Below are experts of layer 2 (counted from 0) of a mixture-of-experts language model. Rows are named router (the router's row for the expert), down (a neuron's output weights, with its number) and show model dimensions 256-319. Each number is 500 + 25 x the weight over its row's rms, rounded and kept within 0 to 999. Numbers have three digits each.
After each expert's rows: a language model's description of what the expert responds to. This comes from a sample of Wikipedia text that the model never trained on.

# expert 35
router:537545540539509541481486486495522465443489536518476459517478518506467529527508467497487530494486508518515472486507500458463476532507506502505525491517472506526474493491489496518470524498545456
down0:490463491453496472511539511514480515463491489463504521494524497494530477517472548531492548511477527524496503508528447491495497528506515530536526481544468501508499493494512494484481568454543490
down1:495512537509541443480482491470493517463506497525516477526465533507497534491532474537490490494494523462506489491525496473512531496481527538468473523543539493525445527509505494507515496482499450
down2:468438546492465518505522533474498529529519484497531508565528485496518521510473490477488483480454534488481513508514477462514504452484469459472517519463506474483491491488533517521509475492486462
down3:502494511514522487489478472476565464512493504483504465459471498475511487521469471511490486518457485509514497510527517487510523539488503495513559557492551525548512483472472532545458517491551508
down4:473508549511479493463528525475479537536496491460478548487486518460490493497487537498490522496499464510484483533486491525500508505488489498484508504508493516494510522500535511517506501530505499
down5:450489519499489502469521487503525527485518477516501487517474476502529521486463528525475469554514510485464458505503491507462515479516456482504542498491528474501475482472508531477483500486442514
down6:511503501463527465509490461493529492487535475509495481521496427530501483515449520482512479495501507467486512476532489469470521494552512537455461446513496471548505519562474491509513473514510540
down7:449501547494510493504500507493491509520555505493507503496521486479511469479481460475505474480518507510521476549526504526471469524447511566526462497510522503519507461491504486456518464473504534
down8:510535513499528471529461497497483498521520575507485513488522525526442515455485504465511461501516473498511501495513505502496476495488467507458479487522502477516505514476501494489510455503495513
down9:433518488518494445511481514490485493493489514500562491524509565467536551538447521494527504490513526524484512521469463505467445504543490531551482550460509495519524484519470505507533502507492513
down10:527534484522504489483489509480508481468435501510427508512477551492491544486504472490505470532475470502496530534480520469538507456491485492533523525511480515545505521490503494517472492460510512
down11:503519483475528518490482530498488495500532485513490510477496455468522533483477506456459525500552513528504503465505529447491519507514498499551528507537520512517509459518528543474477463496471502
down12:474498491532516426470480456523495552488533520505483491474509481443487487516458508485497532449506533476516493457501478517487473542456517523507478512530441505507498512440506426489558528498503486
down13:492487511486483480491494517542502495525496508507545532507516448470523540527503509489532506503511519484472526473503494524474533464479523499479441478516452546448490505497492458453516520498504491
down14:528525488499447500474511506526501530517481467483501534474485529520493494493508467483544460520490509510530495542472483516488450497494560453527494508473504542510513486494540499543479524495521458
down15:523512480526515517511506485472531507460469508485519483491517520523503473506524492519572506515453529518504527561494518511497465457503487499509507482494461489507474483452518464502481487481510479
down16:532468498444525545544470495467498475507509512488480474520515511500475531491509508523485482539528530495471547508500488487511516512513486495492502496467530493491479493515464484502461483515494466
down17:448470474471489501455535503491510549479537494519542513504503527493466483521465483584533521486485479513489538463471474500447508509482514473523491553521513538544478517510457518493461526486480531
down18:518496483472524432471483545509511473506495519521535486467498478530489501471466500517500511501524503497507524523504501514522478466473521512467488497515539536523512541480558540483486504546464518
down19:551482514503518520501512491477464505464482531514520492504499493504444450526489460540486523478485465481523478524534507498485520525514493486539529503500491528521519432535461469498492528459489508
down20:479519477466467526494489491514494531506501521514482478498540489510481514507503488442474458545551505492528470462472497516496541492527533476481465523486453486524482484501504537501507489491517456
down21:509503465514496487531504500517505510474525541507511486492529493546483527526460527503520463543529521525511495519504520507540517524519487486480521539516519508498470534518498499541488488497502478
down22:533486453505546465539474466493508506507461467497467514517472527507509460500537483471536521485491465472517521518538468481506539534513492488522525446489473466536534510487536473535536479472509531
down23:500481512490476522506500447446531469516504478512498487533519479562503466489529478469517498516488466472485504489484485493532457541502503502482491529517534483520489483518559489489511489511499511
down24:511492452492514570498487504504543551484495492463496498485528527521519473506491491530472494509471519479513540480557488505515497509484544475516482485482532498513498518531537473488510508540512483
down25:529457512519468532499497474509553551479504504491470505484489501495497538493502473451513482456501502493515523470517505489493517511534475540519539484507479468536550462509511489517456530480493444
down26:515495458511477509483513506468570482501502523495452504471460531539507461484543434501514467504550538523482465459498478512496499475481527510506488512449536534497479517493523475518476526484464494
down27:495544468496477536457501544492525524507469480486546515515527528545488512514494495506546472507526435531512471488504458469462506503464433487481510491527486511534506500506510478509473489465534522
down28:485501490490509492519548485489479483493503470513521503491511468523521497504499504473477495487477528500555500494521541478503561513505459500517511548514508504521480502523500498492484543473447505
down29:507499491509527490486566514476494553523546484480473510510550558478483510490481482514506498461491475491524546505512523533517510535506543456501526460493458492526489490508473487496561483417493413
down30:518489506477533508524480464502501550545512492504482473558502525531526480469479520534477497508477539457494493522465434560485525510512472463532534518514507545502560513504551541489472504495516521
down31:463455467494504474456532476552510526494485471491491570533490478529520513491516487521491481521527504499462487509482477501495500507473517554465507485487531539479549502486478516507533492483543543
down32:466480418424527561433457512487484474494486521493487474504501464529502509503508473507511521502492517469486538519496505481482481502504465555531528534520500503539509525492472448541497480484492517
It responds to: Subject pronouns. Subject pronouns before verbs, such as he, it, she, they, This; also pieces ending a word begun with W or H.

# expert 14
router:512470472504514502494514491486491517503514515455501463518514476479475494497516477509542524527472510520510455498480492451530544541488490508501494497514501485482533513491500498519517526494479486
down0:493529518526500497555514528491495476500503511533485486483500485496500500510529512478488496477486474522488459536440473505521519558491534497486530534508502556454517514536502471483524564497473520
down1:486517515494478479494550533482508539515520466507499496511521539506507479514480468479467477450528502481471472581480513491528523495541509480505474497458518512523458476473450483459520507503495480
down2:485503509539477460473527512492542523493488463500502466543493505526496549488488494533527525538483460509549484495505506493501513513523517536510543511520499515504463511525496489524498503509534550
down3:535548533497508533507544480486467498514516489511516495490501526512522500511508492475538519422513513522502499483529503491487512514493481481467468536486504575490491467490525514532511546471506505
down4:474506527472549513492460524507492519546537495507513516573509525534469524505525508467507515525478473472502476474499519510551486498499564471480487502486507493528494531510463491466473476516525468
down5:448494483521495502517488569544496524552540474506468505517478533519481534465465507537518510480476525517482484470479446481508529482457538536533466469483511484472506520484467526504527472514462479
down6:483475467547490466521462481451497518465474503462516535503493534478526488501484515482468508528513508461527513492495499510471438440524523554484537497517486475504522548514493502484488483460524501
down7:495492475485488524465503501486439499504519489543512471563454522460501489468486501557533488488513429495499486488476499458469472497530472485479499504468501518500513488489495549545509471517476476
down8:531525522493527495527514522458540494492499468462533523548523491478501549447486527468533541477474513545499496491509514506505491525490521468493481453552502515515507469508423485544516483461474496
down9:475521526484498498503486524484558513522514495487519506501490505539486483481467491511495479492492488488479514542551560524462486489537483535453479491513499515531507506460548477526539551541515514
down10:490506547467474452508497511529521522466535437522516455508482505504486544520517503440502506495523485471536505523537466509534469504458542509520518501510461497528531508526479474504536489497514516
down11:510514495525464464498496523518479520449417539485525469490510498539501516504516458488539494467489500498502556508508546493492510526500501504502506510474525518459498483477498520483500512516480478
down12:476466471504561520506497498490437488504542474513531465510520515480527499524508538516485505482537483496436499495482466474489476523540491542483516497477472485511484480513453475478509477497469487
down13:521468509529513532513527510440486481496469526516512495484506532503495507519496487490515519484549516504508483521495491484485467513554452532505485501475551501439476519469460476481478505512525494
down14:499490488499499525512508506495505500486490502473503467476527512512513498450473515479478483501495514503537477504514506549516484484507461497479524522509509533484539515533492502516508516525509461
down15:507523481463512515514536566472502522523532525463476486481492514519486490515468531449521508485502486489499538519540517422489555493458521561486546534492496481472497472522511477515477483461524499
down16:508420500502520454499517523466474548458509470465487525523531525466512492545496490490515485489466491496480477515570464506479496518502493491488502449496518476464488531500526460502515501515475462
down17:519464475463501470485526489532485487485518500494489456481512495492483432491519513471493506507539520490473528480452482521511518494525497523517463484490527502489512500508563513504452490489533527
down18:538502526496457478486504491503494451539501541470473511525507448499519459472512477507490432501496457518507542500511481494488493483509483522493516528484517489507475482485498541478445500485517522
down19:456496563474523491491514533464524472549483488495479477522545490506550423503512448499518517526470533485515489506492451516472515457471488504522513522551506489556501477514490504467477503528500524
down20:452490476481482486515501496479458473521504522480469507506547484514500550495505491526514509511508520519477479457491471479487495512537497472467474483510522488499512464519522511506506538515575496
down21:510472461473474500518567476499547476504502481546515503512539474475473467515521494491503537467493509505489503557496507490479487485463500531506516539496507499530502451513490491536471545444527507
down22:505482526511519497511512488509509486515509474477540519517501494487518495521509504498491479442500450534514524512492503498496486514525514513527474522505475477494513529542536494499483518512535510
down23:495500466521486454459500530466508492481502461533519481517497526485498533513474523499505487500487431480511541482504504519480480509510497518483498528473530512519498470476496500505505542509551496
down24:474543518524470523530475498445496525491481457510487508478480534502528506537502515506533502468443512456512557503498505503459522511526504496498551503508492547483487486489469508500475518503505491
down25:519481485531514485471522479516492469555490541483525484525499503477479516517516513505463483532466471513512477461479542503513493491530499547497513507454459489471516505502474489504529470514521495
down26:481496479490479518463507487568506506569507508473472472444506504482511521495483525491485521504550472501475479527505461450453468545501515501482457508510504530497478541476525477450468472529520552
down27:528472520524485537503526482539488512545500483513485502511473472478510476479533516468521534509503538488503527502476470489482488551487492510480482498466479475494503485490514479523562498522502563
down28:475480482474530497508481502507477495508503475492473529522508463461475473473430446522513455545491492494519517552500533447508519485545510523529494513470479498481516499523470517468506607503481474
down29:539541458474496529496511471497517522524450525480476491506496483457507495501528480514551541520517501493520500470478532512525541524498480483448505539525502504478478493540515483495480497473502533
down30:527479500499489529505496458528497488497502524526465506512517476511472483512502494544485545511518591488514445510501497512466495537508516512491474472476516497519521473500496499448486498484513498
down31:449483471490491507454543510534523502523476538488503468445482504509514481509540483517569510488493509442484490447478503462504502516482503536498511515530467518487472482467479526485503483489468531
down32:493510454536467548511532510519538492536502474515518463474521496538527498488508505466503530510565524509471479514469486514526526516533525485512468545473508503500505507498483536497516454471489506
It responds to: Foreign name endings. Word-final pieces of non-English names and places, such as -ić, -ov, -ville, -burg, -awa, -ki, as in Gavrilova or Slankamen.

# expert 26
router:500476568507488462506480475483543485517508543483479513471520518530495483447479478456489479482517459504527511456497501519457509487481493478499486488537469490523520520501469474542501522485492468
down0:514494494494521487532518461487509512516542520459491472498475483484498553502525523471523495482516529448506473507493494490531517521501531529501475505459535497522510541531485501495498519471479509
down1:492461493522501506514492525561529524512533523501472490444561505493566435473525526484471439467459480494503485452482533555452515509488441487494539507497510502493476505502497520480507523494532486
down2:496490509458503507498493526469530526517483494538439522484457513509554523476495462469454485524529510508508519514487468500533508506525557501531520494498519484505508489534469510497466492475518496
down3:483515518530474512479514530484465515528518526485483487492539533506448506515507477533500556465517486473538495522501528516460458505513494492458480533485508539506502479477504507524496491508514485
down4:529446495528483488503431465523485526528492487523543519526465471509518494505490523511500439543461491483484526501490503512516528492490541497500571478512513496533501525488499448504519537492523461
down5:547522441483507492513521527504536484537511515480537493482502466509522494493522490498505490493504515530520531490481493459532522507533518506513516464508528533519512491512495519485504466506462468
down6:494491503498503500476508482474479494517498518501531465464514485502496525477471522502448493465479519529419489541476497481533541494499520517484531559506492486501486516531527518479504539531495507
down7:500513455463474519493468504499494459528472473495530498485491525481470455539476502482473502463518530502486497487484514454535497486513488482524469465510494517491521488514471474535560529500525494
down8:487490487534499452521489475470510505481476511479539477503525517505477502475518467476493539490481528491536500559480495480514540518492504464498589529509524490490459529516508547479471488487520472
down9:477503527484515494473502483498505507510486525479521521462567494519475518493482490496518543513495498509494420531525506467497481486468485485499455414554466489504529463454455483459498488474497458
down10:515490474473510492515464487481508493517507507544517532482498554512463504498538487504507488499529479503528507502534525554515525481483475493514490456551474505514522515438496468478506512509484510
down11:496518481492512481471500543488497541498482477464504508508495482454483451514527515501463500546554507477500487495531490525504462510527514481471499488520501488485509442521473526491466499464523498
down12:486485469528498555540507477495499547496462537514505504485488479486558505516523465529470487485498510518539486500509509513500531533558483483497495532432546527467500509474436519486477488455460506
down13:478493476492478465527479472474499481529488458513488432477499480489464416473450510496523532501510493510498527480492499488531513473493474500494453526523472515509474569518500536506524500496527518
down14:468464472490490482488456489519482510473522482533543490520504505501514468512533515495490494552462532518523494516542464507521541467441502521520537505443507498487537499484511455457529493484509490
down15:493494444540497491518514481506498502523492541514531509497511501527437524495483476548523474506459495460492486483521455512524513486502507495477506526525454518500490518520539500528511511490521499
down16:462484477509494516504512418506480506528539485506525517491436452509500480494492508514565497485507492540468498541469451509512482491494536505535519512520496507470509481552512547507512511499488566
down17:504466505514492493451438502467567504482505488498506515529495512487520475471505497481445513468519466501505497486506526496511473500494471512511546483539548521493492497494491445494490487501493497
down18:483505493496487524448516513512472497519497487495470477498511505529522483506496491503522492487530481477517505471511489525455492467463474545455514502531484523506441457473534554473504508477523496
down19:488513473498497507459530493512504525496504539483500505473501512511493462530487499483526515490486513517474492511514484479512501523478507461525510501450525492535456524480493513493470531480527501
down20:532526501453520483526502488495518512478490493512462509463504545520490467526539505466480486507505500500520506476498480479490492513517499513561554459500497460501463479533519483465476531505499470
down21:452525478513496530462468476511505515504470467486510472485549508459482524484501470491474544516536501520524455488530533501468462500486494467463490486523528483534464466486504494485523531483548466
down22:506509549492448523537495539512469505482523494536474463478510498478459493510514501531531516475530464572464520479553523500477511490491461520473466487457492478470475502505483535528457535469517506
down23:553464495531525425506488541499489520524563520509499502466547457482488504533471494515517478521478508470479486510521477469506483502489460485520538491503529479487517503512489470492507509504523495
down24:477513505496544472515525518486486503499505523527483520469495470487512562459500506467525545489527494497492486500482479509521541541524518493501466487534505459480521530526462450541452485507467520
down25:518540483552541488445489456524528519507507490481518519504507540521509530490509487476489515512451526489504540496511501467541491484540499492523509523492455542479496473531437493500513496494479491
down26:525494475528470490526476483534425513495525500487540540509444513535481493511476502480527514481528489548496514487523478535508526457503530497498553489479448519474459502546484466487499501478471517
down27:512542449474536497505462511434546496479505517504498520513484497472484495511511481516459488464440523519519518519517514485505465485492497494493538498468529487515511531457527519509515516497536441
down28:455520507473490509477493440467575483466494484496510464514515477499487548468505462447474483510509458521517466518518521453525500510521509501526528508482470496566479512486497470507484487490506478
down29:519491489505488507556491506535484512496527509497494506505494485510489519488519490511474501516520492517493467480488479448534490560544516493514441466455523515478489477503486495518528504512470523
down30:457502538537470492514505509522491517483497527471532471508455526505521511516503533477481520544522465483536507453488507516514501556450507530447487468516459505519527477486522499533524463453498482
down31:469504524505452479508520493483484491512510519488501530485524455513524527499503519461518464494501505481516490522515491522508508499505495480519498486483509527467510501474507528542507508501520506
down32:506528479522487504508500503481563427480492484518475495488520562507437493519520501518502509470467477519496488513510483445491531530494502539492495465523547459492519510529477469470514507514571470
It responds to: Mid-word capital fragments. Second pieces of words right after a capital letter or a table pipe, such as S-id-orova, S-e-eding, plus election-table words like Swing and Majority.

# expert 19
router:472501464475460474468483478472522520508516532472526462547509513518475484491480478477539489520491525522537455515521472453535538517455531544531520488472523512484501528513485484507496525483477472
down0:503538445513509494532497495510526461487475504443496516490470479437506491475468448494491512511508486493499476498479499465478503483494545503468466477465527484482523464437503516480500497467470488
down1:520483546481503527482489478484478477527491507498534542481508522491515507491481505502509501508487534480523434522495529491510488481493483487530500540474445535493460493494518476492528474521492583
down2:514524507495497496491501543472487508492521511538446457493484473520484484488498527482516474499502520548482506497479519503493526476538501511499503450473521497460518502464535509483497529455435478
down3:481528492496502487504542489490507498523548522501544534485477482453500502521530486465522504509510484550521513475479495497519482514505510485523500528473491492518481482480533472515498518408514512
down4:483534519508496517485519496485501487499549513508477539522507461493473470521538544515547506483547551506484493473461534521552475480522476503476490466488558457489490501519494517477494508459565476
down5:469490494501501508541480478494537504483519534508447525480440496540470507522518482487509498455530540514516519520507511393451512507435478486457460544485494516534507502490486519479481477480508527
down6:474526506516492503501547509497503465517499557493507511467474457473493476473521512487510490469449481499514533481531464484521482484524512454516529476505497459508536523511502501505556509509486443
down7:496517469506471501484527471463517514533495483533543525522510477497512477498518520543508497526522494476470475506505489469485520500531463532483464509479470480521450492494509518488496507518526491
down8:493531538513517491532500541495488540480497515487500531513550501522525504503501560486481473481508479485498480506477515503473507536461495496479469516493546492484533475546459462506553518494494504
down9:534520483526528495478523512517545517526473487491505480492455522488482495453508497558513510544489475524530485507489490539463497495503507492522476519493487493499510498509505500548483476533504450
down10:521545496529506484500484512507536524477522516557498505489507511503502527503527494498463470507527480522454520464567476460492514546447507534477522475466499512501524488480496483517507479510488558
down11:482510498528505533478496500536469518443476511538503529495482528506526491533505504471490512491469493549508490482470490502471455485500446489520527463507531535516501491494464530466512513523485483
down12:478484525527460482521508507529526520510529472451500516490473465508482534489505469498505489458525508439560470511492520492457486485490497554493468469516523505484525427546527511510463529516555494
down13:498469508524525513534524513528495544549572480496562509531466479529486516501504515516526486505491463480455507506534477505509452521497505501534461492521478532468481487486486509517493510499530519
down14:469490518508524517479539539456500539485465479501495478531497463505510481493509465508506502519491506496504555489536462504494521520504486493517499495498513540509467514514495464448515489521516496
down15:510511540496517525496508523512531485529493481482511460496517464523499533509508509483503460531531478537530505544508487490507459472492478478524507497484483540496521509499505532414516469558456532
down16:518514541499546507512509486486462483546514514474482509486522506514507501505460506498512490512492532522514539537509505516493517518488509468523497503487496535510546504523519511453516531491468481
down17:481511524525517524524521533511530521515527505474476511517503509487513571508433469526542507478504506468514489515509513474474539462542506462502525501476510473510463480492478466516521459414520475
down18:485528509534468515460504547476495472535482490506513502509527542548513482503459545494532473499488435495493490512476439457493454536496506498494521527505523520467495483538477543501522517519498482
down19:478523480460527431540511532484505434466489471524454501517483482515513515489479512511449475513459500549521543534501506469475527521482507550458507492523467474495479547491496492498517468496545510
down20:521466459498485482558512539563447511544530445474505516562479487479502500496491529514498493510521516503517493455489450535489516518492462537462440492494486495502471525458477498522500476490485473
down21:449511521533496510530492522554481486503550555506473544526474510508558502483463499504507492505506493514447506502516517487453474471551497523518517510477488472473514497503487533477545477488513466
down22:489564494529516480498536524489532515492469490507483539491520487508512507478518492502500502430496531443493481481503488514502494487465476531501438510506506465504465474511527533458503495496484511
down23:495564455517511515468541522509500499433497524495556467545494562502486527515474500523475471554513523486539493505487503511479546476466532489466524506485514506488469490501442567502486490518508494
down24:510512481469462543505496476504461551500573468457524501498514506533529487463489498547526500449563517469488493528493547472504483512477493485448519495502527508455542552486484494481519533501507486
down25:488526498497490550517485496523517465510518480540532437526514491553498495530457508511517488487518551516483493504490533462520546534516530465495508461513524453484497472477500473511463551474490513
down26:466467526515498518528534513481520476516525499508516477501503498538472472492472488510520490465468495500472461494475531516502541489466521496501479487519526481524501523507498530474475496494517473
down27:490524462504486485505486472447510451492524497493543449511521543507454474474494515510514502500521469473481491529489467492513471498449498446479502506520474498492534512492499504542496519511483510
down28:478496472493497479468471528505493526551532484561533480519465485505511467507478507492484531491520518477511471495541480530501529496474489458472485472473531488464463502522526488449472490494531538
down29:494465523502479483527500465474511516411520501517524526508469432469490524532506478447480493479489499500497506528483497526490496510502547513478513499530498522513515485500502474526492512478509545
down30:522547499500525521481522459508485513495487535537517475524499540525484506475538524507470506444483523439455495487489483490449483506543552498512484496489548490488514477462526478510493507495529520
down31:535463513477473538497466519487502516515469475521519513498505497508472517492507486520504496494516483529456495508452491486475507471551497547508553507509554505500531491520527514529483478515503526
down32:501519493497490473503485476460491485516503476483490537491482485507484516477485467513536489519495498493502457441518497541531493542498483465523489507485549533469516484506504494482535497516529494
It responds to: Table and title pieces. Single capitals, numbers and short words opening names, titles or values in tables, film lists and credits, such as L, 56, N/A, Black.

# expert 41
router:503503563514515497508507469488516481496487529536480509470513513529494461429492490450521484479526461518548505491509488504502468507541518474489482475489520499542494499510475471527534511475469471
down0:474491476476506517522504533491499532535501507476484525499494475514475504497452481473521500511506538508528517518504474504455518503510477522514466450503481505459489483534477496459476466528501529
down1:512536523541466459542498526509494539522521492529477494502517500508491490486518466485490470506487495488555476508525513502468509480482524490503496508475456513528500552491477489533512528490542463
down2:510513491476486515487533512517488519493501521480494512517475507528444453454504509485489535486497497542494462520476511517511497508482522499510489411528531503487509505464488513500500543469540529
down3:498468481516477458516491510507495490499522512527541524498518475485532472477514532477463481521501506511519503481478484489508504528530550542518456500491503530521515483522497480509480487517479523
down4:500501496503522505522511500494471472462487523512552489486526487554508519537497524495470517490476511453503519529520576487557508547449510499539463504527487487478451529495495530483472494494501473
down5:497491498506526524533452506524527522480526482516505440507553531479489500486489510479452480532489467502530481516506490529544500555494516530485518519521529534490533539495461522526467474517454484
down6:482513493539484525437473537498513490509466578466488467509469497508465508485482473473524550469532473516531470512502518503554479519457559519513536464503497476542486500501485510568532517481529498
down7:481506478500528510560496509520472462442489459448503515507487468598536503503485462496481485463512548536543492520478492460443533526482543549508518477498505527492461506475505510480483491499496429
down8:509525470498509468469500502517531509522463475502497487512482517472502517470481489514494425520477490514495508527543492486575514485480540539503548513511519504487533493489535512454525518517500517
down9:520462468490509506514480525476477475498510499470465473545493505525464529480489484451476513514540503533489517489524455468503503514493498508462456506560517462508500508504495499523477475522486477
down10:504518491494504519490510492482498497478466504476487503496488480546490505504489446506468516534512499492496517487530479536520482508512501516519514541513493535517516482506470525526523515479497523
down11:510527526538526521527536531493547522528514486506519517467504526486484518466547515530530498481535482461513519503483478493506552546495461546516499531526505491521492507499469523505518482491484481
down12:492490459508492481522518518495499510525449542511506501461455497507501499487527491490503487479500479531463478513507476491548523569515512478516503467485523485496512499486509495574538498507483526
down13:493480488480507519490486506529496510545538519518517501522504520564548482553547511461488512523496532470492507509524447501502541497465474511516495559427509513486528504484559506494506484483517521
down14:523495500446504514510534530518504488503496469474484484504533491486484499468514481505535494526536486565511476536516520562511496505489486491468476536464541464473459477477513525444496503521524510
down15:517485487491505531510504486550503523476496498478501471478496545536465538518544492488519511498521507500541562492553487512433516499501504524460477486509480504520515449482463523476507472507519501
down16:494514514508509466471497466479489535534533448483514491528493549554477468500461516530489484507506555492510543490528471508464501482515518501464517541505505498500518493460473464482474484568542524
down17:477479491444514506478475480436554482543481480490494454537515547505500529491490541491504434564482480516503491481536464535536522530475458527504526485453506489517522507500526483488540494472500494
down18:512489507477521444516509489502455498494527493470497455491537511534501500508473495543459531495499506517451545471532526549484499502487509535463522534513560479492531498510517524504474534537503508
down19:438456495471440509475499496504484507455525469500517478511467495537520509506488537485486522541475477497544505468497531488489503452533486500540473505504500506508481490489516519532466513458548500
down20:484552499482517486483537479522545502486477534503546521473505552481482539455463488465457471523545493482481496517506483505535490531498491514468511493508545490528519482501493470520547528476481521
down21:495459485522492466511525497486514493482456451486531446495481513509512528516486520482542506532493493511482476518507497474462504521474489534477517469467472511529482435503534541526476506486468537
down22:506513482480518495488477485510565527482469505498460512502507480512497456508492511490499524517485503502487439483536518490453536486505484559508509513500468530496501509510539534506506496510514509
down23:467479496516475482515511495542482510462520443533473518526492506510526506548475476496489502461518480494498469495484452511553518510518510478479505549485515492458488555463500504554516512490492483
down24:517457466489492505510491509475547494494496565493500476522488492501519465487487480534522525487502552442548512518472497504482499477487497458487521445473504510504515532484518564512527493461499518
down25:496489470528521482480479485519489473498510483536555544505479553485523502470519514438507486501520486478537518497527514488520527496473483495485501490489437512547514487479555539509514480509515509
down26:491492514484475535500527497484500514537494495537471455482510485507502474440447474497500513475464503574468474506500493504510507511501481486519539486479467534560465500491488470496515506478510519
down27:500485451530469495499495532512456502543470513470524504487491522481470494538489497541468470483517520529533493490487457488481479517489485526524482502482478489511532536466517474448490520498543501
down28:520578498475492519500469485501540478512478483548492491541468471527488519502526492481535487504521499523464526459427502535488507538528525539511495516487520533545492468483513520530506507486511454
down29:455501484434517558517512440520547499497561527518514458460508487515544488446481493473501524528499491474493463529520489522536491491475511506485502518479479491497531504442484525487476490520501479
down30:484450508491553536508444478450495495482509528512523509557537536487500510463478525503513498528481491493489486494501530487521466511483468509514491455516518538523536490494527451500525517470523496
down31:501560484475482510514492494483473519541475543507486496501527507478521496502473471485499513490494467513498504497482545432458488558543568493485540507467504515486491516476513489497470526499478517
down32:518501490542521533462462521505506490481533486491507526487490469492503513526483510484511468539514502473466477500489484448475477470468506509521517518529456525480461464479518467464555511473488520
It responds to: First names and M-words. Common first names such as John, David, Mac, and second pieces after M in headings like Managerial, plus (age.

# expert 20
router:471501466478461470468481479473524520494519525475516453534510515520474492497478478483546480521485528521534462520520474446538534514473530538525517492472512513486498527509487485503504523483471472
down0:513527471496557493515521492484510517470456487514493525558542502516516484499504482476507519465520480478518507519521514517466469486524482491492475494524514509465494513510488507497499496462490543
down1:509499464464461511470496532509544488463529541494478499486521479501475491526505521490520501501520511494520527466431473519553511464487483450511524520495464513481463517554542497504517457520518524
down2:482502505531480463443496481515463500529514494469525480442516503553521482478536525488523457475465537560483503526507487529532543498499497459518495477498535521531495556518520459475500509512470521
down3:522496503489521482497490503517509538482452495490470495492500502474542537547511493477496491526525509508512512572497498506477490514523505469478508533498516508504490534514481487472525502488490520
down4:498507482475485456507497490492493511473525505461500512467496482543488463495457515504556461545491483554492498514464487502509504465494536449539507494489504475540512476498472495518480541482518508
down5:482511470486526558508495505524468514481508495448499464465518496452509461521479512499510479479478515516480499480515516533508517479518518472548521480441507485483503485515489567473431494496521498
down6:521487487478506497517426544515500492493508498535496537463480466457494516498489497494544462490532522515494491491503502515484486508502489482514472513518511505491475498483509506446513508549536516
down7:478509484498469517468479508480495486536516484532515488436528515495534510527464442499466486496504532505472462478534527526519511511509527516509526505482481473537509448496490452483463490485479516
down8:500503523451524511514467512473553483500507538514508526479478427495495424480485546496502456532485516495469469504464503527501522499493478519547481557504464493463561483519524495519503480524524514
down9:472478555515455485473512541467517499491483539480522501525526526521506504503508533483517502498520523493483489474532507565509488503502483482494486519491508533490476499526514449469501517522475458
down10:469501480530483517524472523514500492480547516509515498517490527528469498518493541524495509479518523507490451497558497483526495502507503492478499497495536530492443470523463473471491522457494500
down11:525508543529480493485507502527531485498508508510530505509479492512503501495472544558496494552487472480493506519449485476529458528473528470527501524531503511438516503482485470484504479500521515
down12:487526506529503457516503492491508505514531499547504529491502540495465517514509544472490429485530506515538517482470542486506492507488523542480516512500505519488523495556499512456461469453443466
down13:490552517479482472488525497521522509486451526490481510534537531521497457535511549476469454468481492492505471435508519505544497509521505534510479520536475475503538534509501493490491480513502485
down14:492498479542490481460541490545506494502460475508461496460530504466508453482464490507471498485542522482500497524509508471488521516484479462505486499534517518463515488530490517533504480505507504
down15:493492450502480488479461507451516520470515497493495522500467501504550535512491440509488514502499560456553444452526480480512507499496468487523526499495493478538504527511490505532523472477518495
down16:493556494509522545496463511493489485470450486457495506537473507460522469482481563501529495472481495496501512473527511490562514471492479492487519549532458512513521527510488536522458516520429479
down17:473533540546482472495541475463498465501533487499521496487451468504474499471476506514503500519527524547527473499494492509482523512495507466515504500523500504512515487443495484481499478485509480
down18:491539543505520477473499489535504507467490450479529514502480487479487519445496541511507504559480516475519534481521495521463470497476487526501451465461512492493512502493483506488478496459529535
down19:547533559509503474525490516477516503512473515553498503461502535485480520489526530481467505491481521500456503505514511529516498473440494513506463506512511511488494471448489573521470498489498480
down20:474493495522458522536566541484497517462514516479459507529473552509488509503476495469497496509528511532476493545446503499507487519536486499535476554484518483527478493469499495517498496486476492
down21:516467509498506511520502566458475473566525437505476534497483453495520541504554496524478486503461527480484477485494509540457531524475502479514477460482529543522531502468519526518475515557495518
down22:425502507468493505509505467521488531455482481521523508519503515519516505499516511548515484482516454532485494502518489465513448485471482491494503494538492490513488488575539552487500505500540499
down23:506471525518483490503531492536467494506500478485485508527485503509525465443476480476471575517535493499502503476497483465544540514486508506464491471482544516485478485488481506515503503509526493
down24:467444476542461467516530479546504523509500527559475484530506495481513520523524494474512509522485502532448515521508522481510501508506548476536500504493489494532533503526501450490480468510466520
down25:488516525478525465497527496490504475500473517515436479475497556535513476495463528538470482533513482490506537471485500427545459467538514502502524514518497485469540500518477533507572493489503478
down26:505444520476477507453484478497511554463537467555480504513529451528524474530494517538491457511483490460525503518512481532457497478551484510467555482496469550527467505501475489502487522513520519
down27:468480528467502523472469525504516470485525515518502503505508469473469500485498501537482505482513471480525534475542509483501482503521483492508473501492455469541503544489531483483528557520507455
down28:529491515496502548494447499455508466496468516539498496501525484504476546507528529468480465466465491505518485543480496495515507500495506529486517490499523418472504518515455519490440521475454500
down29:493497514519456515512511501524481465477496499509557510480511492487507499492470498477494501489526459465502509499492538482533529495491531511469517500489471571511488494511534472513527531485479518
down30:480519519465476487475512486476533484486503529476527513513480493517517520498553467498504538523539506515537549497515513468526477501498497491546499485522484521475471477462487497534531494491510486
down31:496509496499480495470495531509484525487520497498540438472471518447457489502522519493508515545496482493489497472488527528487543511536535492458486497483493458485492483502528485489498475477527509
down32:529487471499498509500475449473500547494498463511508526499510475533534507506495510506523473496492458477476483488513529484473481496544473525520466445425458518468481563498503500510507483501490476
It responds to: Name and title starts. Initial capital pieces of names and song titles after quotes, parentheses or pipes, such as "L, (B, Mor, Ar, in discographies and credits.